{"num_hidden_layers": 13, "hidden_size": 224, "n_experts": 16, "experts_per_token": 1, "d_expert": 528, "d_shared_expert": 0, "hidden_act": "geglu", "moe_layers": [3, 4, 5, 6, 7, 8, 9, 10, 11, 12], "router_score": "sigmoid", "normalize_top_k": false, "routed_scale": 1.0, "balance_loss": 0.00173, "balance_bias": true, "router_noise": 0.3, "init_std_router": 0.0106, "lr_router": 0.00107, "vocab_size": 16384, "norm": "rmsnorm", "norm_eps": 1e-06, "tie_word_embeddings": "early", "optimizer": "soap_variant", "learning_rate": 0.00373, "beta1": 0.95, "beta2": 0.99, "max_grad_norm": 1.0, "batch_tokens": 131072, "max_seq_len": 512, "train_tokens": 373500000, "max_steps": 2850, "dataset": "wikipedia_en"}
Below are experts of layer 8 (counted from 0) of a mixture-of-experts language model. Rows are named router (the router's row for the expert), gate (a neuron's input weights, with its number), up (a neuron's input weights, with its number), down (a neuron's output weights, with its number) and show model dimensions 0-223. Each number is 500 + 25 x the weight over its row's rms, rounded and kept within 0 to 999. Numbers have three digits each.
After each expert's rows: "mostly gets" lists some tokens that are sent to it at least half of the time. This comes from a sample of Wikipedia text that the model never trained on.

# expert 4
router:501532521473533516507541449469535479517508480482493484530480495476493505502522489449499494482516511578487498516449482558507458500487478504503519497431567481500485510487472516507524559446540505471432518466515493512491492474482483498464518531480512511503527542521519537518456465484488484471536451502534483467513519497464486504473509491505497536524543497478473560503493504525509471502501477537502503507476499497479519509465469503509525509520535509505475484491527520489506514490490481503465524506502527458440510509513463522487501514542460507498458516541500498510492507465502500505508462513531491506495435521513493508505516505453503491482530490485487487465464506519505496489505
gate0:523506513517478485535499530457513428529516487503529524490493469525477497526446516524497514498496452527465537491496529520529508506477455509512549557479547483462496509488480438472493510504498454505477557473493524492503482495451502494515514534477486508531478512523518533523478486506536453504502544453502494481505489476539495459534515461483436520478492481473461534484530500454479477522481509464495498519500482526487496501524474510558503493473469533478499484497475505488508555500475484539510486445479502507467475521521528482475525493520501521480504514520474503515508513506484503521511468475533498511488454487530502526514564525491461501500510540508489505494481500520509495503488
up0:488484501505544518457516468556488532475453504518482470504509519449496488474531510483519491510528544500517448497521478517478493504522575492499504460530448512537519463500508540556488489502489517489501443505545478523478541502516505538501488478547527477464535485487506489497534487482473517482502489538522510517505497520457493565491499529501545455489500508504532454513448497533522520474506486515473523480494501478511507521483510481471499494526551480507499500504540503512509465490515510493463525551531496491540521515482485504551492490485486441522520492486530509473510478495513511460473517510498529481514525504445493464469465505499505484497505475486512526541522487482485512468516
down0:518515515502510495523531517457487472443493525523491510533503524499561529494491508494514499480501511484526506491489529525444474490487541539454568535499486509499495524491441531482518483545477461503481472513561486507498495468486514527477510497508524506480483528514482492491514466476484488477495508461497467535520485554481497526497504502463489528444544501485490508495483483501474528524487477511492475540533501484497515468528506485504501513523516494520521496518451558521482490471474478459441530499461458490505493525520498517558497510479480532480549484497484540489482455511508492529487510525516516489517524520484494486493495506509448469436530512527512489488494476458449523510492
mostly gets: " Sh", " Al", " Ar", " Am", " El", " Sal"

# expert 13
router:485517520535489517482489525528523508501484512484520477531525496512484417486539487449515508518513472483495511518517517510506512495510501501515493520481515484526503491529509511452509537476507469457486492501527493501517512512478537528450457523489457525461527521527512539503522514507518473480487483453484467502468534519514505509488470528474485517522566501530460491486475501468501525519480477493423479510498487523471545494464513434558520539524498501489514519456522512468480483530458500496485519517483497466503513520532505469501518486485496558472455451513520480469476459530525496518516493504518478469498503499530509544514533471523515464530522493540499490481465497497516487466537
gate0:503453510466511508531509518514504508519491517471561477522532524481518492521536504468455486497481498526504497499473499501527510508533489495505484492468492535483529456532484514436486518512517510479530501521511493496520492502531511524499463525473495501518508535557492477524522544520512462500528478509501469521494538489520528481503516529508479527512475529462563503527502509483493483482480516522503456497565481527537524530519492521519534540549511553507479485501516558525526530556510478526542493501496476522512484501541565529469486506527507489519499511504506493517455508483468538517537482540508496516452469520511496498488479515549498525535542490489513514524472478506460531505536
up0:489499536470546509531523491489468525525522501482496552507510492538508510513474515469479487523526514506524510509472502522538489504522519510496510496463565528482511483508494495470451457475511512504489494481500489474519559512486518521518472469470474497528494493489486484513538491453500527504493493524511498459476531513550466511462500486478509520498499543450511459504496497502457539479521471532545496429539513469516499530550481493543500499483489531537444532497519500481489531505496506479502494456523529494495526464519511481473454503506454492501500451518500531544505493564501504490487526519507509482448486520525532455496483496501489480540506532477502501479461461511534516516533
down0:537504517487506437457472486502437495535516529428529519497511507451458471493481541525518493514503539531494503513503482496550539509496556485497489470507494505508501516513476521501502490554478462495548493487534522502546477508494483514517520472510484478554474514511516470496495494477536501483454534514468556518501522508530474512481509534478499555531473487480469499489493482506479460477515510500460504479498504507465517498501461514489481491495502505488554535502505564502481487531507494486506514472480509505499490457500490496504511487482511516524479496491513473476509429487558497464518514505504519550475486508490487552524524493541510541504495478505537536519563491505505500506479
mostly gets: " football", " Award", " Total", " Coordinates", " JPL", "Personal"

# expert 8
router:496498504505508516513535509467497489490509486480505489485510514484506500439500527484523489516534515519449490525507468500507524548465454496523552479501492494497512428542493491510547495477531511458495484520507454504472524478502509512514537532464529501484519523543496555491453509462487507436510478503477475498517537494496497507484456486472473543524516481479505503494481487469503528531450476525457477454485508492471525510466516497491497550530536515483480478493545543494478509509502497527509466499503532480507531505531454464487547474510507509473472468534502486476491525484536534547468476525491477491492493499495488495486502478486496524461525472476464456489471521543517548480519
gate0:481527520469490457457543465536449514508491510467462524477483520525481507490542502515481470486438472501509508499508490458532463489513471489492503502459524498458500512466507471519498505495520497489495456481485506487538476524514526499478520447504520475460465510491478523508482514498469466475509507519547481527511516522455545521495519532497509553527504513532476528507523457524491503493507540491499475512512512477533498505466524475478515499491534500526462517499492489490495489503568483545495540507521538497520526441478473447526540521505479492537519493463447545524508511492488509531503512525475448537491504480556514526527501493521484516538464515477534506490503511484509502477480
up0:505502488465494481520540479517476504492549528474496521473489514509456538513515510510500491499467536445491507493483486474486495474511497469535472507503499516500492471475502500478500516532509517490490475465519516503488483469534535455500520477487537516515486461477487449490492474516520471489505497502554499479493505480474503469467505495572517519508452509502475525502567459458513451460484476496451498585519518453504563493514505473535476479498562539504495483503465451468514489487520482498503516516470498504524536501499469510483486487499451535516511471485460536527498502515521522530539478495482531514541493505538530502494492492539517477494510497505532513496479515540492510458489
down0:476502524477479516476538507520468482516484532510507501522487523523530595498478501506530528564533492511505526498491555552508513466509503485511495521506530458508518516479466507514469521500493508500503494506503510478539444496457496542517581486478488516461511512548480500476500477509479498478546466476457513472513518478523463520490522508500461505466521473477499485514481508503488474522550455523494499486505524515504472540465488487528538505523517517473507525531486497540501523469453490531498510552498529494513466529509533494545483488504518473476514467504528477476498494506505519547502509473486494468481465513496495497481539502514509479507472542521462433497507521492482485472508
mostly gets: " John", " William", " David", " Michael", " George", " Robert"

# expert 15
router:496471449510493538498501499466530514531481469538484478546518539488475485454458523503524476521488505498510492532461501486560484522507494509516510529455542474535492503484506532482520530522538492507466521459496497547492495488449483490489499493496493522483539501501488503494502437497482490504536497491492538491539495524507489575489516500462516477520496476490476535497473481478447534491470469514514484465492462463448504492496517511519508503515549541497455500506502510476504455495492514502528499481505497448517501546465484510522477481553480497481457457483556509495471536477519482547474505510547533488497467517472494515486549531501495469484491514512477489490528515517524502502500
gate0:491458489508545504477479499495537506467476484520546491470498517517524483457477517518514447473527541493491506538471520495501544533467501467502484534456482499492520491479495500463475492523498523512474505495471512476504516527482508480458539482452505483509500493475509546445490470502479544484493541514468491542488506512523530504548493525497504501472522475479455545490521518485527475505485515493503522510481494522454510554505521530535525501522480473533537473520507539495504529430488445437496499482523515518503507522492485549507497471509481521486488518489550493533510496515472508492458533533461524529463502486504481535550488552492490486524500484489505529514463503501465516512509
up0:494484497504490499505487499473524501475501540541507474505492541503518514463470476529495476456511573536502550504485459533514459525478522504460514532505495457533498504500526508448465490566491522500525489515486509526509529515485470491471542480508508511499525488500515544465493443492505503448480540497496483515483497492490528509524478503459482542457542494474504552477517525498498516521518511509509506499489473501480571535518484511519524494516538458527500475512549527514523511494518458445514466475493481526499463491522462529500511498510530535477513513491522539517485525485486438471501505536514517504459522464490457496537495489510484507511478504511492535479492507497457498473469
down0:529506493505518429490536519514495496510507524498480483513481479482494451496488443539485465471509559529481504462523485533489512537483541512482516524466558481514519492515483502493459500548497532475552536510536492489499514522501527499526522464498492434480515448496477500472542543534485511482516491492488504480473500471485506501494471510494512504505490494506473489511516506507496529547517472526512495494490530511458525502509471517490505513522517477528497530469553487520492540508565462553489531498480509481542523504460488513504509483492498518478497540450482505496512485523495489520523473498482481555511523557511488505556519471510498493505466472539533549501461498499493488544495
mostly gets: "ș", "yr", "oc", "č", "ñ", "oph"

# expert 2
router:497511466477509500473490483477491509490522493463534482515509535505488504503487528514521476512512465523472498547489522524502506497491518508503503448482502501534447453500486495486506541472534489498456467487522520506486522510517490497510485514482491524507523496548539498492526431490527500474489489469525464455484486493511473504473483519500457547528501465505465487488505457510473517530469482549480477472462478526482492502490497466505518533525506516485481515497515557475465473448477461481457549505475532476461492488533520522543505489533501498474518427479521526511488479531472482498499496480520477512466530504473501522457551497497497477478474464522542462433472497513535511499474
gate0:531517514504493467491547493517492505488496532513524521529496473493560537479506500463455485496493557464505490509504488462527489510485546448527465540493487518497492515525516498471511501555526486457468476485472539518547459507513468540507521494505516519516478515530504478486482504506493544456546510488499488500485483487497511483495496513520475514493533476479491520451494502458518504444550488480485496481496450498532486505473489501516485475544473543571522492483554534471519502467551495502528500518505531533473519504477490506540500442492489516489525488562511528499533500519490493524492500486475495454473520523533505491456522474491488507537514508518500485525482523487508531484540
up0:464468519501524454491484498543453474463496498543518500470513502462514521473528506501495453521493477453509484515527468484506494588504487494529508512529483504518479536486496482486506487488527519534478485489516582490513486491452484463509516511486506549503512508543503465534504477469518477462509523468529545533471464496481540519467522481482453478527509536548493500495463507522514505451543471467493495519522480493481526539480469512477518496516491476515501521517501479476526506504507493510501522471509520523479528520515533543481558497508517531488532546530469500493531499485518493509494531507513467491517508516507517520464474493460480500545531479501492468524503506538495491532542
down0:492512501497501507475490522525451500511486483529445494512565484508468562430502538495477497504517504476453522523473478477500466483516508529488532505524504491560545492473503488502495518513519480453525476514527478478466474466502498492506544511500508490512502505522506448490483503513514492484533466509522492488472496507519492472481463489500526461512474509462487504536493507518484485530543529472533485487519504540528514456466519499550485504507536515524539521480529507463511532500520543506480545501444503494499537475488471542478514494465506480483498532536523533474502488518520471517514534516521460453480511541479506483517483490494468501463548513487477493489443547510523500539508
mostly gets: "_{", "^{", "}", "X", "AR", " US"

# expert 7
router:489554509489526492503534478467499498503491526503530492525514508522497448475522509480473511508547521528499512491513509530497543526484500474524565484508529467523486520520497508501514490458559475469490489493493526469470486515478490514513530509483532521457537538537479531534505511479484499491482508495524477509492508504474488517512464507502454560517508464533524508497493469469477496516497493572480462458494501516493466458449467483515514545523502516500486491476523513497479458507500499526477512507507522475507539505510456511506575476552506500447453486516530464502457542458514512527491517513531521513476508481488513525473545495505470472489480472502470479536476501476494528473479
gate0:496468543484494519517504441488516516476548466477490475535535510489523494495483526545505523470525500490533485561471513509482503497520532503504548505503492467491454496465510489464522505486513535497492493462481511463521511530489465492488509523513529529467489524503472509556488470500446465532501527535520533537516533495530480481521527515481489549457531485514488499525489486502516494504480442517529523515499565511507487505514459512510519523499511502493472517440508472486464447512485493549493511509498512519503490486480501509542514518509478492494491445494467485510533490481514483484455432497539508531473502538530496472530495490496438508479524488523481516536504500550511529497495
up0:466458504505495505529489448501522509468512516488475489540536491465563484472442509526496526492519530494528483530464555506489491502507501510509497519508522509518465520534497501485536487508490511512495542473495484495522525543458500501502469486481501549493472518505470544530511493517500482529556553533477513542513526493496480493510512489471450547476493483493506521500493499495504480500467464507505530503503567506509517499521481521510468532505542505517523503444515508508485499503498456527472493519484510508516517440493491498546492510479483535490505499460514486471566461520486499489477450523511546523519468560480510450534513506509489503503527519513503541527518515514525560491481
down0:460489481450514514508475499514528508506536499518544495469522503552478487497491480474522503486501498452528523444479517468521493450525524517506507487530472465506496530497463430515460504492490509495516511450471512534511469496515550450512505546503509499477540478480568504491519488503523510507516507476464526504498512480505524499485499407487468487492496472487452486525527501510494512444487525524485476501554511515519493538484474529487461476495494464534515510475520469479458529515483498523484482505491487516519514508481454478497501499530525491456502485524507494529506524483501514512503479515523501500529507484476480524500512562489554509489511498511444521497567509478516516489517
mostly gets: " them", " students", " government", " men", " others", " women"

# expert 5
router:475522523506498536478491501501544436446521474468509493489524497503498497496518500518503463514518493458479481517528538511513521507519498467500530483528516481482500487469496548483505505483511479448479482500492527539503492488508521487529454539466499513516518527504470519515474488470513448465484504486525489499514464525520479527510504541500497527484480477487511479519518497531492536516494462488423483449478483504478551492520503477523474512539526541484524482482495532467444515485478453516483491566529511453502514549517483493490503507528499546514463469523520473489506473526477489550495489541556489480453462495523520515506463530498474472489516494521522491523454514481496481482485
gate0:494477541468541513512505505512492490530463499511508499515491525473485508487458492518489543525566489520498489469562503492505499473490498484486490529527500523504520571506477496501482559521495468489501494468470476481489509486503551511484489505538507503506493497501457532500497495547488540481500510518544535436453482472495505470482522549514514525450499461481518514524510509529524541497474461500477449497538484490530488488519474502484505461499494508577510487492514507540483477516484511509495452480482509527518521454490518508498501507504480487523469511509486431482525480460465507512478483538518539529498513493491517488480519476537547531467520466523461492469504535518524499473510
up0:530482538500507526502523458483500509514470525511516478547518469519527504471494458528467489523525516496505499500468475505520519517466512509523480512522483447567524513501517466486505506496518505505527519489486525488504469482508475509511481533480495522484487475493464488494533481483506551543529544495508489506528485501512509459494486513508490455496492528517468519504473496504514466503499517532503512452486518523474484471495538517533512486460548463455493516501511557510484534501500549494493470524479476483519417512513482431487497491486510463505514483463568517554456495481486512525505508523492497517513508521504509545501500561485466513516498553510491494529530434484474536508505
down0:497518472491493576498477515522508519504476514509466512448532484509500512498544471488505501465495515500535487498523522508540454529547500522483447489492525523498505536544527495515518503489520491482530512506508466530536527498527484510488520525536526487437445508535500496511536529491524513475480476491497518482528469537524528518497461494512476516510545495509504474510524510496521517531501503500552499460529519475515488494512477488464505458549470461501500490474499518527485503540454476444525504483456513490447519521542512526506514484499510472509505470523498535548499495495462515540494501463510500535509497499514516521504508488510552453454491488485470536511501450494480536513446
mostly gets: " et", " la", "Note", "с", " Primary", " da"